From a checkpoint of a small mixture-of-experts model trained on Wikipedia: width 160, 3634 steps.
Below are experts of layer 9 (counted from 0) of a mixture-of-experts language model. Rows are named router (the router's row for the expert), up (a neuron's input weights, with its number) and show model dimensions 0-159. Each number is 500 + 40 x the weight over its row's rms, rounded and kept within 0 to 999. Numbers have three digits each.
Before each expert's rows: a language model's description of what the expert responds to; "comes after" lists some tokens at least twice as common just before its tokens as in all text. This comes from a sample of Wikipedia text that the model never trained on. Tokens count by the router's weight.

# expert 10
Country and region names. Country, state and region names or their pieces after of, in, the, such as Australia, Netherlands, South Carolina, New.
comes after: " of", ",", " in", " the", " Al", " South"
router:424462514551485547485490512572489503557507535444537439441479543526467500546537509433494480554478498571465495509566470508475517500455530500539474528507480491498464498529515584448515517487448555441565514449476479520516464503541574545533530464482450517483439494528521545482560527363451519477562456398476481547503484484480539501536503446524518489482521596477498572571486447511517442496546517458405490514493579479466434571502487469459505468529524525523522461583493509502530500492477452
up2:532479528483522458463500462474495560502556528512483496494505435468514458505530529443531533389485482513497571540520561508473506490454547512507549482552495499450491481518473524488574515486517512440506532538490533460482420433487467493367472471526556424514481540482599503546470462432444538497549535448461526439431446476541520515466515497452548513515448523564450511431550444536474555514456509547484486446529487518500507416517409551508513528413492495474543542537489490499551495444491472
up3:520511484484544490434470493568496432516463517460467419506494523501440504483524477522446519444541511464501543488474466424560390551513502465507534532497547578504585474416466566486485513462542447542482449560484506534490459481580530516526492492586478528556429469522481522487525528545519468495526529491507502476561460544460576503508513531454517466437497541475475533472487502497551539477506498504502527455548508500507438531532492523370503546482538548451488409540481473468525473415503416
up4:480585608447502510492527410518481472532502552556496539574468499520469500514491484436474501495515468615551527487482596529545503555594424505574462491533469495513562520559515511541459468478557449525478576485526487498479438532568507521492523507481479462493451548483481491511477533452554540483510557474504493497471509457515479459510472498510512550545384510451508476505557523426527542531519443491478485490501494480443492518587533452522522461545493429500461564489495462556478496525555453
up5:576460502488559452474483530486517481516550442471554518532493492511479589511472429417527485529488428514532461539525580460491494535503467497482449481470529513471511555512532498486490509539520447520435463517537449522512506459483468529447511433535488484513500536466452546502482456465555498522477438480515540547477528460595517530606392398532473528452505458482490451480544518470532503540516560557549456554471558538511473583505532489476546514551515505506494509582479540431543463536588494
up6:524453499511528492486455499488457555500561484463464451464521504501498536451456501504456567529533556563463401471460523494431527574501531497501522524485542509463509460483499505450546537526511583546548494480439487426514501535541514536542538502507562531590529470495538488449481540456477501499498467509524474485472457524496543483463502595506522423425507467427546516586579508420603467483491427469507499544589488441458485538508483423458507485559509458538481496506555529523431531471498516
up7:482510563443543464579532440585502540496448550550564486500544468444465452475485445499434505589503462430522517457459522486540502543454500503409533482513438559567536530530495541472568560490481526518496564508597517575510479465515497489468498475474512452445523479474471529525451530546480437514499488485528518456465396489491586527529486485482493523509455541475563528472522509489527510532475559464515470509496495446552430504556545444533471561551526446562491479552503532530555521514516539
up8:403489457486484534441544547508471529456434517444471451496476533604532520524524471430466498506505531490484461559487513531459494512515594514464432555452487470491473459475528508492533538525486461482530478484484584500521431523440477483510447542505515465484472481499567491544497545420502516489524463449452474525504524485516475538462528455515418539456413482502530544542540438508483414519524529403523521493504532571393518493490431546535464572528442502520475513488497453440533478432534537
up9:456455476433438498510527449500476444460494519574572484479505552541440532469509549504515490575435454519495517465523505518472499529405446512473468537515435512510486529522506528401471540553473460481454446439479467482502445473483521427493483442474550479492538523426504579528473540533461516458493486507476493460519542590526559471565458477558476504427497552529525514503493483494470430538538501503534544453533467504482523569585541454489482578508549483545494546497507492578508562506447583
up10:486585453543497572542509519550457471527512516518525499482513538452562495539466496445555468530468435608461473531535543476468441527477478501530524465541514524491443526458505453474498406466516536469566543439529463498484405441521506537488513614435492501546428495497541477522458499505549513470533449500506527516495463574462554474493467496569508552492490531470480481513547477571539500504443512446407500546534528489515509479512560527537479574546484459482547510622474521455503515481502522
up11:481552554404477449442434475504492525438510526482514500511492457493522491519440486435494534534453495474425469536521512555505480518546469474519438504495486523429526558545571472557472577448547430547534488496517556519479550493559473481462494444464599433499469503491499504636547608533555468514503474510428478576447465494482498472520508518482547445502536484504558470472485536544579521489454484518471484476536537503497532574545502504520501530550511517471474420492511561472515527476484528
up12:541477446507465550518528521506489471487488543529475469455468541466511437543480528499507448513395499481522441440480491511534468430461469372475488577476582451496432459469508488490450499474531486487568456426514489518452520508504554475508463539503460582453499473515458465420399553572561454535562482490534533496523532492513500577460436489558468481553518450532581565566464541467458487518526534537501491493538508507485463507493512500509481467494470497514551475580467531469492497562547470
up13:462519453490493514488517417500515555512504507476430473532609550530458549450514524430486514505479521527512462483549466483496483558537556463510489548561500519515467452518551508505531498488457520485486460524512473512567539495513518523447529488512537471495433533540566543443618470464430473589480567558525539566434539444462565424490520510507489454482515548554539391557526496489507496513509537521518509503481519433545538567504389508470515512521474515495541516564448512461500557492447492
up14:428493511477513452457531492420467459497579546514581514475460573398420484530478472503594492591529503573476452457490461464597512473486522508526503478499563499485471528487506453539467417529497604463483412511425546466431561497555529497505515507588481543522495430529446465559482485532509513558537506508535531537497482517516506529504472493550519529493508437516518517490507511506524476514494526493484564492487494485554541538481481449566514548521529510520502472527438472433495569523454527
up15:437498479483489403511485466463517542482573424464513489485562508487456497478487506509395464462504582551511519434521553524455514465442502486353454470497451470531418441499465448534508536549472529462506488476495537431498503578541540530477577483483550512478472498516522554530486492488516573473500556488496535498496410530490538580505532446486471495446442467488534472509569471507460508458448525486466452534540496445499535515548455486481480520493430488441525518442492472529436463504542471
up16:538477454538536429468467594562466537501514479480514495483477597471502433486515486538534537488483548578482449521478561515463456466460485505523475580477476538497493531492484411476444528462444504483488454513537428517584481494491497494504519445541463449574484504415484516505512475547517473494510410465468522576468455462497552481530506415551470527444486487463534491429496492469455479492496430483498510563523559555496429586418469524440408493475500493519510472489553528520453515527476517
up17:540500519434511523455474488520508487501466464580545454593538512463471528585467553562545436499532466512516518530485562484512487533518523575553554531471494420575543545546478487462555491472484559503471590488559512553480509469618543530544542571527519497512467451530582539509528531533523493490487502503473498533528506497519471501544520567506481526549414522525462566431525516514464492545493476456570479469455536463497511473560554509488470459474521564564547542526519478555569488466484534
up18:471461483427464514531455491507504527446487499524541462503507524472502511455455458384437442542477506466529532526574495504518391466427500582562488482476550535473488514464515595509501488537488484494493466527461502455488413494498480562442512532456482529488484505607485535499546514475453500465482374471553492452435468516425559497539558485476496513520443560466476492499557465439511448512500468448503489510469417480431473515478460422520536484549555478486532548494526505516489483469476488
up19:552498513487511603468541495515467519461466500435635480532563470464443515512484466442465510564479556538476487558545539531537495468523495502517503432430498538453522503532495459489472447472449490506507546537517523481409522453514517473456424519523423528518553530412577480528496396486553514474527458516525502439499497463538489430523476501496543480494605500511518501470448559507483465478480465509488495506464530469528525487471449455534561584463528564490470522509522579511559470503541532
up20:460507466459473422490437489564485520503467490511487528456466508501468519506524594497524510529560527529491512496482415433508502501494518500468481517472598510523489454562441432503473500533540466441556524453473531586489461553509517511474495522538538542524536493554505462491492417547554478440378570427497463467502478528495567462524464486481535515532408569476450469503522517501541504534511530424473500406457438446554467513536452478494583482508521475519540422465481505508449503475473524
up21:522531488478438561548491535544479522546519493433501531487505500503539508542479528564424538479472524453563510444544438547561525551512444464559527457501562455500535472464503581533432542532505563426532557505508548515479483504437549512509507482463523447535485565500479460580496442483483541503455551534438441473549521420509442549562480537509544494488486493470483485508485456461466527451496464558485500452507517515400481524503442549559530533483493478444528420536508460467529490473398450
up22:424568521541499512512561492547467470532549514442528534481565481461488501519500462448475541496575477527470487546459466474457608524449519509507492448510543459514542467461465562549440459542520460520533460403542499501528459517501509526561462375508449512531456446525529518505461542506489562435515501490496584469467514508465505522440530479497535510509485508486503416523487496522460468472552494510504494572604492436438483576518483464525479479585527508489403466474474539509526545464507455
up23:461536494468531493481507540457482491531492461511451512548476455503473524560517456479478474481487493525525541486515503485575588472497552424452493570480566580507558551559489511569454521525520506593566517490493454532489505448433515413481493454605535492520491529525517509470449438536512531528471556485443523557446540548540489534551533507508522454535576537427420485503457467472461542414546498468466456465578525473455465496479507464490463425503519495592500471480480498476477469555507523
up24:463451502517506497466488546502483478489424533521469443458500526544484564511574570531438479475467478504429559495508463468511401559498479503454499568468532572519539537531481468460496489497478509539478553477463555498471477548516518473542585478448473549448500536478571406551439592570514463508522562483525486570548464542518474444464470461517576473478509465483581512430497534451522531472558506533459491510480499510536514449499562466549425485533524533504599524511465517521476534481461496
up25:498477560466521446458457426509448404541498487567493481443500516505448591552533570490568554493493495462500500525504560499502454524489501488543464508536514441509536507469536500472500558436513449504544452556471467484509460510494502464527489538503519530515499513481551457549518509512491497561421455428448434480522501495543448470471569485449585529515477592443560516471470549537521471485536469583467486469513434529530507432498464528526418452505559458500411466531481454554556507467464538
up26:530530624506483497528496469511522448527546528496443562407526487519416522522608553505499479536459510530539505508514431523507455474517406462450495491506520503528558483422464445562470537488508529465555491492503513544519554492521468438495458530477510492538500453487442505508475506463581512491577470504514441490480517517481532439428606485500448487527444575502545493496472465448540523529514513485455522462515472424406575443516462517445491554477465512468502452435494511509550504490506464
up27:528596476536454512523444480504491476467385516563489521544497480499596526489533510464536522523472514497493420468537462525489516515529469547564510406499538490501444480504529519500520469500500512425475489504537477477480429464457501462514429475522508442528517455528494456482437444492473506466461423507529515486506519468543539481459509455542483546487533539505559429597508466522520496498507483476521464510386519453504526476472540474574504494559428449518444544543447480380410505458480475
up28:451535515460535437541412462460560501496457505434489456500438469510474462585486490533467484498561459422452510520492474540529457497477498523536537546500546529564437511474512449578466525489530451397500502526512545429467516487509501440528567504559494487492504423409484559534542496555591487457472503502511568455507478487509490484470487477576551444463480476473447538509457521532491444422511511487416520504439529516539531483475516499441504558549451458521487454531451482537546518496442463
up29:505509477480552521457509449554547490421532500415545561468490474540534470570505570535451503526534450514492484464468442549419467500518557546506427519418501470496502553466500525448560499517524582478539503534495525536454411473481482460470575513520480434484492521466472465525492539496517531474516473481525494561452488528516545563530523522558519565438428500488528511467479458432504556469512509488544504498482450507595554481525569537450459481438450559525476480543454520541603535496486539
up30:515556478504519439441448513523513447569482503530480514471528502506494465512484409470507520508511535503498483540509474475468471464498489454527476498498483502514477435502447490489463545482537472440475527420540559525523564488543540567447513505459558561513467574479476471554436466479524470509477474474460482444452517494524500505523459449527503527523453401596504518551528437483500501455400531467462428460454499392537434440442448474463480474410397423537479499514472513472457517496472492
up31:471549511511455563471488500472525526470522467468517512540522459586493545430487547420547493481485549454495493504442495583478492504490479515435391500503444515482476540473480539548519517470555489474534460561501476516508436513564441509491459541565488517462532440498501482552525558427501497445521461474547491468499545470483508584567482421419468514491498518464512578503542522480496506522543538600431531544534453473491443491546446480407536517530520474573481473539526474477527492467587525
up32:550494544529522498524468521475474514514476514430508445458535468509460472599456540457446482499598531552522565523509471517415504449437479442555416537567441485520482532525510498556504509489532499419489545508510489498474462461597546522482450477532530564450457554482374508525488494510547491462481541437527499497506531493507504469490528552490521493459549451500433560452534446478477520537505454475489409509499477520441508496573463444468497453476435536468530482531465494483586471498539502
up33:447542513528529544549426480483494506497455483494542471461560519493409519513492510404486460538457464508497469431516545500471467515432501514521404496456501549456538427522512531517477477517522451503568498517551539469424551444491507514512503463460538505534496496489493483467616492472520448494503479544484508476457514490484424490458478464537500503454510447454481408518430427487491443506551520426447553476532483535491503461529419408575482462485493509513457382483543527476456483476474543
up34:597457529503509528470443485522546502423528590515511543521489450533483456514536511433502543554468590533558496421505477550439483535461515451477473534550491545495470512546521512475532472525490506415573489535555515480522528495464540443450570460396537440589474484529500485548453435455462481578495548489465535467502504513455527493497455519531511466500536522447535505544527437523496501478467416461436494521488452469482471523485435449507536491508506486576477491514554468532513509516548416
up35:520524520548557539482536462521494558493478548470474472521530458510530419487456523427490543494474512464492506519551478449451496453412539599508480512434516604516558522493582473544441528547528495518456489547489477428518526489495521531515468478465552485571504547492490476442433494500521510498498529449501464507477471475462485515538488505532459563422568491500451514535488505567511553564571463559481463551486481601533439502503524508533532454450587458552478440526509516564570537459472507
up36:497482473521441504453523471534486473582552507486488562454518434548506468564477431512494490509490571533549466529505432553502527477502529493537507519559462487541552515479528537491514542496517557472451494528493522493594581461525495483483497500502418497528516412551522549486478548534495475497545461542428495531528543486525474529505542472569505544504482498462488470605495496508455456574528445547487499574519507519531421487491519529474593437489515436493480447556530393551582459549468449
up37:516578427557483461518488529448557481491454569505525484474448524479455558420499531450497478458462537505494489475477499453489444574575599522482529530524478491526523448493538528488546565521484505479381477555521534483493456491505499436523501566441491559431533540520480497544524531510536546487572477487502547521458497495507506469525526509512459491485461578462473458630546570574551501488494525516428429467502508503461537483454521535534474524489480537431476488516485466556449476448490547
up38:534495505505435500505530504589508503535530515477510438507511452446507415571484533540498458474378510436415504552504513533461514490425543548521493553453509519482486538504522507518455521489559496467433512503466531487465533458450523507595449533486557465494438496507430483529536515434513483515501447496469515441446553463575518440514508443482455540494495512492502520536465516547595479457529500486463550519467506545514441512444486527482531443547441444578527558439531605504506508506492468
up39:475545537477442458430477511622568549520507484571490492523553538513543509516494448527457516470480537449531458513462536440478532610521553540521485434536520520549472531458548496486507500524574512560490575521525522499536484539531574513524531542489550534428478512466538493500536518538500491527565588465508441511530462586492491459502518556544532525548522471480455481562496517486482535483537530496585565518492529530521465560514527618515571481472516586499445486462482468518492510481520516
up40:446477537433477467409507491464503521476480482543510469486515529482469477513548493467524484494473505451504446493522533499541503516470443449575488501473453409477466458538528418536495551487477524555503582458482492474435525480437566489553534455523504479449536494494492512597517508438517485519546571504551546558492438508516583516507523521379487450514561417491584469433506467517484449514510515524526495543424543470421453483531546528492473393508477521512469465443486474495479472506464488
up41:490447481595497485477461492492499512532489502590523486508499589497475395504491453449507522537468582491533482498534490493479508514478505515466439463452483499542456443463527600457535464525420536507520420468492486455552521537503526531444413497451454495532576476463544497492496515458422545463525501511494578517470490539468413530469516443489491491440527483443450483458459590521517516507510468495512497459518392472503506575453467488549458488482549507522491450452517431450444506463477464
up42:536454563490465542535534509552448479487445524492525465518460487528460503512506466472454503482510503527475545520446517484549521572519533541517479510526392458491465431609479486539474500506536501608512528433493461455530505483531432490491458513589525466471520507466461544527507451548516516496483464481488518467545572495577481458484512569521544457584522498480467506468492548506461553519521531484615495468416528538530480578494500541539421488445452484519504487573485487437482430530450436